From a checkpoint of a small mixture-of-experts model trained on Wikipedia.
Experts: 64 experts in each of 4 layers, 288 SwiGLU neurons an expert, a softmax router, 8 empty slots to pick.
Training: a variant of Adam for the experts, 338M tokens.
Below are experts of layer 2 (counted from 0) of a mixture-of-experts language model. Rows are named gate (a neuron's input weights, with its number), up (a neuron's input weights, with its number), down (a neuron's output weights, with its number) and show model dimensions 0-55. Each number is 500 + 25 x the weight over its row's rms, rounded and kept within 0 to 999. Numbers have three digits each.
Before each expert's rows: "comes before" lists some tokens at least twice as common just after its tokens as in all text. This comes from a sample of Wikipedia text that the model never trained on. Tokens count by the router's weight.

# expert 59
comes before: " ", " Party", " Year", " No", " Date", " Team"
gate0:524476502500509496474466515493505511542497511507492500535477489465467477485521479535515541501480516498501484522517491485475500472520514504462461454511500461490505501522
up0:489485511498497507517463528510497519478506518510498558525476485456515526482481511473503494516505519489517534498461480493473481474508498477489494461505485471570469515491
down0:504534483526466546473486514511546511479443508485515504515488489497485493530527478545476541536508527476494508490502463433461484489485502481505497504455476485537488527537
gate1:556492523495509505518516471518534504472533504490526516486499502505507502497486542504518507503519488501564486517513513524542519464519539504511518468473505532480514508500
up1:532508494557500521505498527486520530524489518532498586474490555538482487566497509512489525482461486475450478528503507496507497476498500507497503522527532492505499512481
down1:511529485485495503532501486538489516431501523501453516489464515483512465451537540507499494504514500504511515507522455540519521496483499485480450470482463508461523531508

# expert 21
comes before: " a", " the", " not", " been", " in", " to"
gate0:491472548472519502540497537518506488527540483506519513501510544474507524433488458462499462496492455479479494535491522468528504508478496489508490499470484514526495477533
up0:505492509481460500521505508515474484527517479492502498486485537475500483467494490523486511527518501497529544512505542500497496527493491537483533471493510495477525556532
down0:529508489505532498541466524520513511516468480520477494503487515522486502505507518476507512505524510503513481537487514476471498467477533524468507487517560508518512550538
gate1:486512543536492530488483515484472467507529508535507546492515492464442487505536478492457515491489500490509503443506488504479481535481512556569530499482488452501489483498
up1:545538469504530516487519516518525508473510493510486427493490497526540468497467529489463490492493562500523472554501488489529541461480498517477509530499467500489518520481
down1:503498487518519499491485509552542474491520479528470457552518512501524488500504491451513500454519560503501510536512529507502493498489449490512529494482490492531541479493

# expert 1
comes before: " ", " List", " P", " S", " The", " \""
gate0:481515478483535491498490491490461486516503521487493457532512492427489480519526535499476495502476486518497485485503507494476528493479513550471516510521525561541504495488
up0:471514481483483508497495442495484490515530513502447506530518464452488496502533488481505509511517534491475465486531517502536499484496510499517493495582564498491518464520
down0:459501523520466506505481536489470518470521492480493487507471559474530486499512513553488489476504520465479495500509521533513532479498528528509545526521505473479537512504
gate1:488466547518485524537499482496490526502495508469457527547480511523502487487509501496519462497476483502496459512460514486491507505494480518488534450480497507494505458486
up1:547523480470503539531510504488483494532490484522420486511445509476515518473486511513511490520528517528491489524494500527474507485508516460521511450427496497494485480508
down1:546549477503508501534567473530507527453503459525473516515512448524451501532494492426479505553536525468492497505459485519527536489477515450449492499521493493490476492496

# expert 2
comes before: ".", " to", " and", " with", " in", " The"
gate0:526537521556526479537460485533489523535530513550491520500499531483466493507503485529493515526441523499504450533473481451482503496485483486459501499487516456487484512454
up0:454505499519501531522549483514466480546532502549492527547538487471493490531484494556486452517471517514499489502469500517486485494506472496475474507476509478499454565476
down0:488452497482505486494501490527505514521535512519515485517498529482535504465496523519500489545488522502490502489504510494569480529504531508462500509540539464494548535484
gate1:516551487566505486480483499486502509491503557475481486526511476536456498470557494509504512483564499496497496547498521506493543513492484504483537480485503484486498511498
up1:516497482510526529524549519525500510524495536514514504521536503482479446480480533508488464478535457508531504508452533516483540470487488481509496532442520485543512458545
down1:508479497507472514492487475484485490503576548515556468522486472486511508487472476538539504485523502482506511515469526541508479508497493481553474468486517504501468496503

# expert 43
comes before: " ", " |", " Votes", "|", " Democratic", " %"
gate0:509485507497496491501498516470470520493489507465516496492532496519515465472514538537459497468474470480533527490509503448486511533508508498507563470490500472528501483500
up0:509522537445453493530483471493517501515513515489487461487479470492491482478516536448510496516524511533452491451507468531465507494508512499481499571512482541443483494496
down0:516487475516497499450503499535550558474501534482502480506510506571481540516495512479499510534500515476502498466505464454541492494494518470527533501475519462526478487473
gate1:456498532475518494466555541511471505560470523506528480516502538505458499538451454523481529470482472505493522499506466485489470489525522553546441476466461476505509478531
up1:518461468472521504495497558494487513457532511477437510500502526492475444521489505529488500520510492493543495494495445497512510531509523515541487475459478473505503494533
down1:532494521501520496523469501543461520544513508524523556515501479466489536475521498486471505487529465525492507494525501475574517512471481500500506502508509546506500468514

# expert 17
comes before: "1", "9", ")", "born", "8", "),"
gate0:509497548472525488493495494508536446516549497470501507504499525529550476474445524482474479511506531509466465494469543448481544505535493475501506516539502505518512500512
up0:455495546513500498480467470493527451478541473514511526572493478449507517490474485500437531491524515492482449500470532477516480492497507526484539514504524495495508500509
down0:508519522496507454490507519500469484558522524427557510486525541528503488482516531499480478489530517519494488456507470526443480494563519516529540554474475476546503494498
gate1:513524531520467497513478493529467523476492487543491568422470512518448498510530495470469478484512505460522519532530474516505500457488520529492496479495523479477530494537
up1:513535534454488510523542454495508475563501492501506499499483494524551521502565509491521466495524443513495546479502503533487542463479552484452500482513476488469512493538
down1:487538517532499487486532485498513521495480541458494457535498464527503477544518445491547506502484448494508509473469509465492492508493530554560463466502506448512432541491

# expert 48
comes before: " the", ",", " a", " he", " was", " his"
gate0:508511509537499494461483515492478495543486489467484517479513530499517515444527480506511531535444532512447499488476505491544504488493512485477482548499494498492475481515
up0:532486517489526493481490507547476502495436493478457494498458526490503482502483538516444483504503447471524484511519512494500506448524530520466509496481533503511542484470
down0:526530519519483475527496448522523502543504503496512486453519532513473499495448474507490483472530507529473483468519516461469518507470467503508541485516520546515525516481
gate1:495557477534487518483502481451481490442505529507521487577484520532483527533473485479503531476452503489460481502489514509467473478497495531466527482537529481481522536479
up1:518476492462524487496494520533500490538476504499515482516501522490528475518508495508494543512539452540505525463493463482497499502505562489532500465514465472468453470554
down1:492490522470487492494472512512497458482478471527503479474475532535488483514497456520504496486545500504523481504480492487509496456509494489472526505509493480502523551503

# expert 37
comes before: " |", ",", " (", "–", "|", ";"
gate0:539466507498496473516479509465482524507514517530459560514504512499508478589511489501491490443511504461482485513496502478600506484521500508440509517548491471512452500491
up0:540523469487493556516471532453520447500518500541475518521494498486498536521517486478528461463516522533477469525517528519513477493473488519486468485469433492495503465498
down0:492551474540513509524502549522511515494459500490494493526504496508531486520525535472485516545515503504467498464457526485505447506448467512516506477503486470469518549515
gate1:478470546500461487518487474485541520521498501509476473498485503454519512512508501515517515473492485493493483549506512520534473471489456467512492494494508503503506481498
up1:448500506437507498435478472518494499523494528522523519491503525522479459487473502515498505480485494477457454510500524495517480535532467513487460529531489437512509505509
down1:502495504534496488490533497509503499534502481515548488476502478509504512470464490559528514491462500504448459469491462473488519483509485513508486500472493561581515463454

# expert 40
comes before: " ", ",", "9", "s", "S", " century"
gate0:481498498480509450487489487526443503551533512511536465532455475475525515493515497515506536495527519493474521514496543532474529499475445526535473498496483497495492500457
up0:483484490473501503491494496472520513556555495496523474473477478490522469496539495549482509487514489515518511472480518516520515480514465477483488511471500496504499454478
down0:523494530521473488519464478486468467462515503525498480496503494517487499517471540485543510523485498486511513559494453509544497491493590490507492509484490453465486489511
gate1:492524511512482480460530470510498518491507491487517517531454486483535479509497503465460521501504510503485552507526500496464522512533459465510492494534514532526494466468
up1:512490477470507482492554507481520511525535479489492467475504499508481462503512504529529501500485495484529476484530506518479505497501519491516516519499476501457531511502
down1:462472506504508479468496501506531518532516491523508521520496487485489489514527483486475479488520494507516495493486528479483457477484525544490465457552486530497462555509

# expert 16
comes before: "==", " ==", "\n", "===", " ===", " life"
gate0:536467498510528548462480520495468462498499466551503511508529501484500501479463467476491459438495513502502479492541515530574475467563486507465517566532479475510502529451
up0:505513534458482472563539502504490504476537481466491544514500475504498513546532521494510495490507427506546464492478472501509513541508511503519482456493467467507532511521
down0:528510476549508541503494511526539494471529488541506498450469462494458499506520505524508498525475511487495495469463495485502508511567476518508529540447510517503471483486
gate1:436530492511521536490548514484510473491517532497496488519501535512501521532500526531519465516468528487487463515502533496514503481518503442552527543506530490517485486557
up1:476509470495520501510527506484509474475454492447497470477521526501525502513516513501502513519523518481490483443484459473501510495477517484532534488431478524520500513526
down1:539469480519552518512481483487471537509512514518508475509487527518485476547486463488507509479515531504492520507535532522485502508489480535490502484456509502506532484493

# expert 60
comes before: " |", " ", ":", "|", " medal", " DF"
gate0:456487479473514490524520474528487522542471491509452468528507533515470553498522514529520502455474517494494500518490466477527507494532511495483504500465526524535472461528
up0:521484516486491460483509526482538477502491479544447514549497533498509486504489496532489467506504454494494498510511508528508474487525512487503483449486462528562533512518
down0:532474492527492511512453489494487540465487505490485501476481469456554485508507488504519511496538497488483476513508498469470477515460470517492518467506482496481508456502
gate1:466552537516476504473484497430491509495497509520474503531491451531517490495500522481540488518524513452486503495545466541501518452500457480506488522482523447474517499491
up1:512566518544506511464488501488498512466524519532497545514486497491477492436455546468519506500488567488487512500491493518478485487477475514486490530482524504517503465487
down1:487506499523491516506484496482521532494472459496505533497516479531545514489462534488521499486521508540494513529513478481451482506469501528517533478514526465488513534497

# expert 6
comes before: " |", "0", ";", "1", "2", " m"
gate0:539474485564493522472468489498496490487515528511503485541464471537522482495519479498479509517494478565507483526476558471504452488481475535528506485479510458482528508524
up0:486491462522453464514471513465516451541468488480513519556592520474496480475475463507495485500523479519514521483528476537498430516499475498508535460465537526525471505494
down0:500479501491513521521529469513478532513485509459534509512504551517477520522493503540452493499478498525517500545481498494516501520516549486476523521526509531495483486513
gate1:568490513508513492493453467485525497499507453477530468485519477494548494474538470522497487514470502486489464481520543500486530482499481492469521506539465508513499515482
up1:560560523524468500466463550491484487438547493519521500475482502482501478484506475513494487503466515487478522505480549459473508475489519478485513463536483512537527506466
down1:490556509482530507470480506486434444516486498545560484491516501516526500494512522518483501512517467470490522499503489469447528437498498485480517530490521497488493513488

# expert 47
comes before: " the", " that", " to", " he", " it", " they"
gate0:491527488480452483538466517538504479502497496508482510510487527451451473486479499511504498527498475487475475488517517494553521507500560480521506513528527530492486502539
up0:516491519524491485502505482506512513485526470506510560533482494461500473489512511482502442529529462499460481488510504518464490510468533534508496470473485492504525522517
down0:476458511479487501468518499474480493533499505460508472487541511510474506471512509493501476537489515479484469490504539515470547537503512506497511499494480476501481514470
gate1:546496513515534512532503598504476519509520533498464511514525496517515532534513519480497489523506458512517480518540491526508504477517525505473512479502499525500517479501
up1:483498483486468522545529530491491514515494501492501481547472523465501495511483501529524461507511538507507509504560533534495489500480494407500478483505526516503541516533
down1:510454472498513545477475541483489543470505523461496483517486480482494465534511534489475521504507507477487531482516476522520480522521514475496483512508542514531457465475

# expert 25
comes before: " the", " he", " a", " but", "|", " which"
gate0:484533506510521527476517471514500525481462507495449475567531460503477497491488521483511537479512489536521461474493470533517493539513469513533495505458501512481482440477
up0:517504518473484545545469506510504506483512546496505440518499481481499553509467507531486538479523510533507456477511483527487476490538488574496509471464518515477492488488
down0:493489497495471465485502505494522501502501490489522514483510484463501458469474510459518440538485508523491474508463496511514507538458520535503510521497446522464521541509
gate1:529536503527488517472454521492555489483524475537454489524490484507502490490482475477489519474472532481498531570478544479502508529507529519510507481513548505482494527486
up1:502529475547467528488526529494500505502490525509512492469514514512526480538460511481479495481485490517527463477518512508487505500517449474552451463505521514520548510479
down1:485529449498447452473480509460495520494481491476507480490527501562496531492502503486454522487487519509486485474493515456510526532469494519491466511484529463491498502510

# expert 19
comes before: " ", "\n", "-", " W", " L", " —"
gate0:503471498470469518501521513517488469529475460468507476442534490506520511515510484474492564547521521484509497533489518555543531525515499492553494473501473521526490493500
up0:506483526513523501532513528480587501504518493525520469511526508488488474493536503497466503505474485449490504506523506525498505495520466486511476448511492526499518491490
down0:530459475411509519507506501528490538484515500510489483466477486506484488518494490520457547498492489479502462539494499498475488517506512513541466527480490534515481517509
gate1:521483439487513471466514545497435506520488514492480487507504509481510487505483509547517496511504487534515509476497550521506458527483476510504504502489489540464507502472
up1:475531537480512474514486454522471537525442486467480496497502507505466476477543501498506486495528458489505531502453518512511502510491495490518503527546485473478538507501
down1:499493568498503511496537446522513477487493492493551479520497487504522487479525474498501549528487494453466484505486500496505487519516523494494484534511492520498517574481

# expert 12
comes before: " |", " ", "|", ";", " Votes", " +"
gate0:470489477482547513519481483481532521498455455538505516505493526510477467480510492524540489461517523507441526502498489565503485495509526470490473508507544480495483532463
up0:477505542467478471471479523534481504485509487487509478504474498525490512545467498480467516504447458464540542497480512444463504508514462530518486469508525493531551518488
down0:488491482506533418499475512506455499508469512491500477495522505533491498543515496536474475528555471469491539492497492515517481484487513503540537469530525527504519512497
gate1:489447516465490512555511532500516478553491448542508505525496509499511542467490467588495517522500481482476478501478495483498513512512537510482473500473486443482516435469
up1:481513470525468467537511449485488504483502542461521471467485498485504539546539523470509476481504530512539486479487531527520490452524496475562529562521524549479470513494
down1:512513495529473521457547493492487454477556471501499518452511511489474462532535529450523501501526507491500508469486517536551513481521485471491491501470485497494501469486

# expert 41
comes before: " the", " a", " his", " in", " to", "–"
gate0:487523550496483487484489510532526519516524439487492517472482519529519456481503501488481543483492495488478533524499499482499498490533493463511516510543493508507474470525
up0:508490502498541465481519490482486524511425490499561463492494484481481459479518492481508545486514501507562502513473479503497477454471528511489505508518510562519488523455
down0:533533501539505529524521516509521480495486517539497487489512502507490488492532531475525539546502458511521457499520498494510537479463501527493497507500496484496508520496
gate1:531558492478496481471538500539481506521530508518494509476498466534518518508483529516495499481495517490507516526497520476477492543575480485463511507525514486505494527477
up1:479470543538559450475495491457512523484497472534490501438464522491537498517480518511488485526480539500486472479475496487490499470447505514495512483484535542532532501467
down1:495517491521521494508509532533492500497510468485489527529502511486549450536485514505539537506479501485485539475504489479472518503517519469507507475447514465529519478514

# expert 0
comes before: " ", "\n", " DF", " ENG", " Al", " MF"
gate0:489493517524535511486519477503492550484463523477551526473479513533478511556479510470446503508515480545493491523501494493496539513508452462531502480484512482477510468504
up0:519483551482477466513514501521506505526476468524434445528505488524509501485487479473498488513537503493485496522525510485521484520463497505482472520532556479456521487516
down0:511509490490489536454480500518510512454473500507497532538461468493500518484513500480459455448504494473525533526497470513491538402459491533494491504515476507441461518487
gate1:493491526501534492537464534511541523530494493508448537512464509529496492524528434522534515503496536499522506501503507490507516471512512488520546512499508502498498475525
up1:516463512471483474508449505529524492528484459471515554469463457521535536512509480495480502508490496489529492483527473505489509441555522437496513504461484469483522501502
down1:482504558507461477523473515537508499524476491459478533487468499474493495490487485536464531511505471542506478497498524466469490523481467554451522450513524500545496533487

# expert 38
comes before: "-", "\n", " He", "aged", " his", " been"
gate0:445549474491474480474512476501498487467487478501494484516510526473506507480539496501507476488488509494490530539498497543456517531474489490524485408507492507480465500479
up0:495497515505517496513499505500493509531478522444451497549493454497483511488516515495451481502464501517529490492549473533505490454451483532483462496531512522440501481539
down0:496494484547528470510537489460471470517474486508480514469512487481501494503531528488427537513457480513533439476477485532519498504477501504500518497467495461512505524482
gate1:472475521473465510529491474486447504558482456520459482530476490537497543478486501492503507542514487501498489535483458512508531515539512515514467474486515469423534508509
up1:474483479528521471535490516443457500511463467521462488509480479515487540491499495514479471497492482501492506506452458535542546500539533488511473468506526456461517472471
down1:463495530520501492474512490455481514489514485534502503524491506526521554480512470511505473493485511510508447537495510509519494464474523517509443514529513464545535478475

# expert 55
comes before: " |", ")", ";", "%", "|", "/"
gate0:444521524530480513479541535516499482478517503484476454465485546494530541511470505475516477470487480516475517513507516511467487499502530506558504538538482470458465542504
up0:486508464483488459476467474469494476517477534471549474537498509507465490457496480506509531487503514509543489490491479502489528498480467480468489477445498516514516476498
down0:483486499511500496515472466483474499497457475465469513494470494469515486487500519546532500487501520501533526497533503488521483489457449547527477517491493531502547529478
gate1:487508464553482492471470527504512537473464513562537529514482534492472508515495503506477516420505490478457447476454515499512481460497510527499499485503534477510516511510
up1:548470468537505479497488475531545547479473493523480535505503541508496491565492512507493491469479479481487442500472485528491519486499542478484559524486490466497552443511
down1:503476489511459443493485504522527492519507438515514483485474437497537522493506463484464477465489471508509480494516517504482482487473543499478500505478509522504514511481

# expert 42
comes before: ":", "\n", "-", " career", " /", "born"
gate0:489536498522471515442467487536488519483476488509521498497520499542505528513497532477525450481514479509515476511532484475539508503487478483494477499478518468485476538524
up0:496422519471551513525498515506495459565509500509483487499500538470469524496505517537504564507474468515463487461498511521507510536528503552528437506532489520485489468527
down0:500483482480498478484520496512491513536442470446487479506507501497498491527506498478488503499477499537488464508504495514495480494475462550491503531468525516448488499481
gate1:525533449527504501460459437494476504471512502491458505498552479485515500452474487486512468483542472533506504504479500507490498483516517459513489474491519523530517497559
up1:529508487465506493524500500518490468519507497468510454502524450480520512456486501518520501486503433504503509500493493467476487511490517492491489488529518539502522496534
down1:534507493533463481529486502486533522485478495541509514482467505455524518491494460525510481452521460508478477459484472482489556468488485523460488516503474544480505522508

# expert 7
comes before: " ", "%", "|", " population", " The", " census"
gate0:517497521489467481486514505496537484478491485521536473533468509515509512521524515501454497476557473492502537509470499476480472447514478490470567483483508505552517506504
up0:528504508505470480509536517516484490466472484501482510495500496552485486486486521495539488516524466486517580546427492517482511498505490466483504462483505444495526532515
down0:507484498501510509489488530508477469475504528525504500502521513530508517507511465514488519461521508507527511485497488501486480460552527530460449483490477529558476481485
gate1:481522535550526508509527538528478468515506494557479436497597528531497483523496456497518478507471521494517469508504517497469506465534529465451528516505522514500539495471
up1:526481475474471505509470442486474500481470515492501513451441486483518507526496460492474530495500501501545444498490503501512504508463498565505522494480490479455498480459
down1:492505464485535484485489525527506469459473504486522459509459453535508465501537544498502530481530472458513509500491484511497516475510528482503490512487498492505526496494

# expert 36
comes before: ",", "%", ".", "0", "–", "s"
gate0:503495491453471487562492514475538540497512481496492516457492472518485520512508498485544506469543490487475496471487486590536497448542471482546476460519491505468457495493
up0:506516453514476510481511523462493509470476505553512482524516488486508521523493528473535507509494505483500467521529480478523469475492470492508461487518492478534543501482
down0:510529467520503508472496482536504490486516513561501446508564496489482500473494464500486511504490512515492488509507508509540512509437501483465518507466496522514520465464
gate1:481482514509494562468501508494521502499516469438522511477494516548468516506516477472482553485492506487493481498531508548471461498487393483463516510514516479515528500492
up1:489493525497516537511519478508558520446497444499515511528449472486515487447541525496483471489476493504485467489501507543479454477504516492531511486495488476492511496484
down1:457499505530535478497467494510545542448499501493525460524501491459515562521566481437470519477500476514487466514468492511484499513491473516518494458503513519536511472486

# expert 26
comes before: "==", "\n", "-", "The", "===", "In"
gate0:529453531490495510561447466502495524515479537503517515502570480466489476480486490487539518463537482512495517511446532486469507510509486487529478477507505532471500535531
up0:438531485483461529509480507514540465501493532456501534517449506494504517554454488470492505463498465516467495516490482479472490537503449511541459470487504441506473493475
down0:495557488487499500557493546516477429524523524493521550516490450507490508519503492516510526471532552520528564504482496497489482500495505520490488471453531494484465471517
gate1:489491511453513494523519521481488476485490490506494508510555537537496507500539497468498478519489504489457434472446513532534485474473496532483536487505494506514473480470
up1:496476480490518477530529495516492497510464451458470492523533480485486490464517533512497449526495443500491484510522515469496497527509498526517471439503501522538491485537
down1:500467474505445494470493506519504511503493499474516518493477519513540493501451503506520458480523500523490486492506497500511515468482538447526510476528472490446477480481

# expert 30
comes before: " |", "|", "4", ";", " JPL", " Lemmon"
gate0:546469481444492475479472500461481462499436419523520506478523503503523504496479451505484484527478530454497498492534506478547476497472540505479521520532518501494501521532
up0:469536547570498535516505503550530487516502541470457500501529498524441513479498535455512501496510495510474508514471460524504507480539511456521463500497492519503497499513
down0:498528490476524496519509499509505516503510516505509465485466526505503513455507519518470503504450456446487458509466477518497500484499490526532445512513501476478515494510
gate1:527487488510516497452501483522490483527473521505489472511493471494518506472504491467466469500469523466490489543493561508472532501471525460523532567484455477480514487488
up1:461479511523479512461496503461515521487466517525513492513503491532519514514500509515500498502518491528491456453486506484506517472497483525494449470484544513521505539547
down1:506493504441487485512509511448520539534527483500488513510518498492479515531539534529513513454489490525480529496487454488465478539504509519525538504505487489504516507488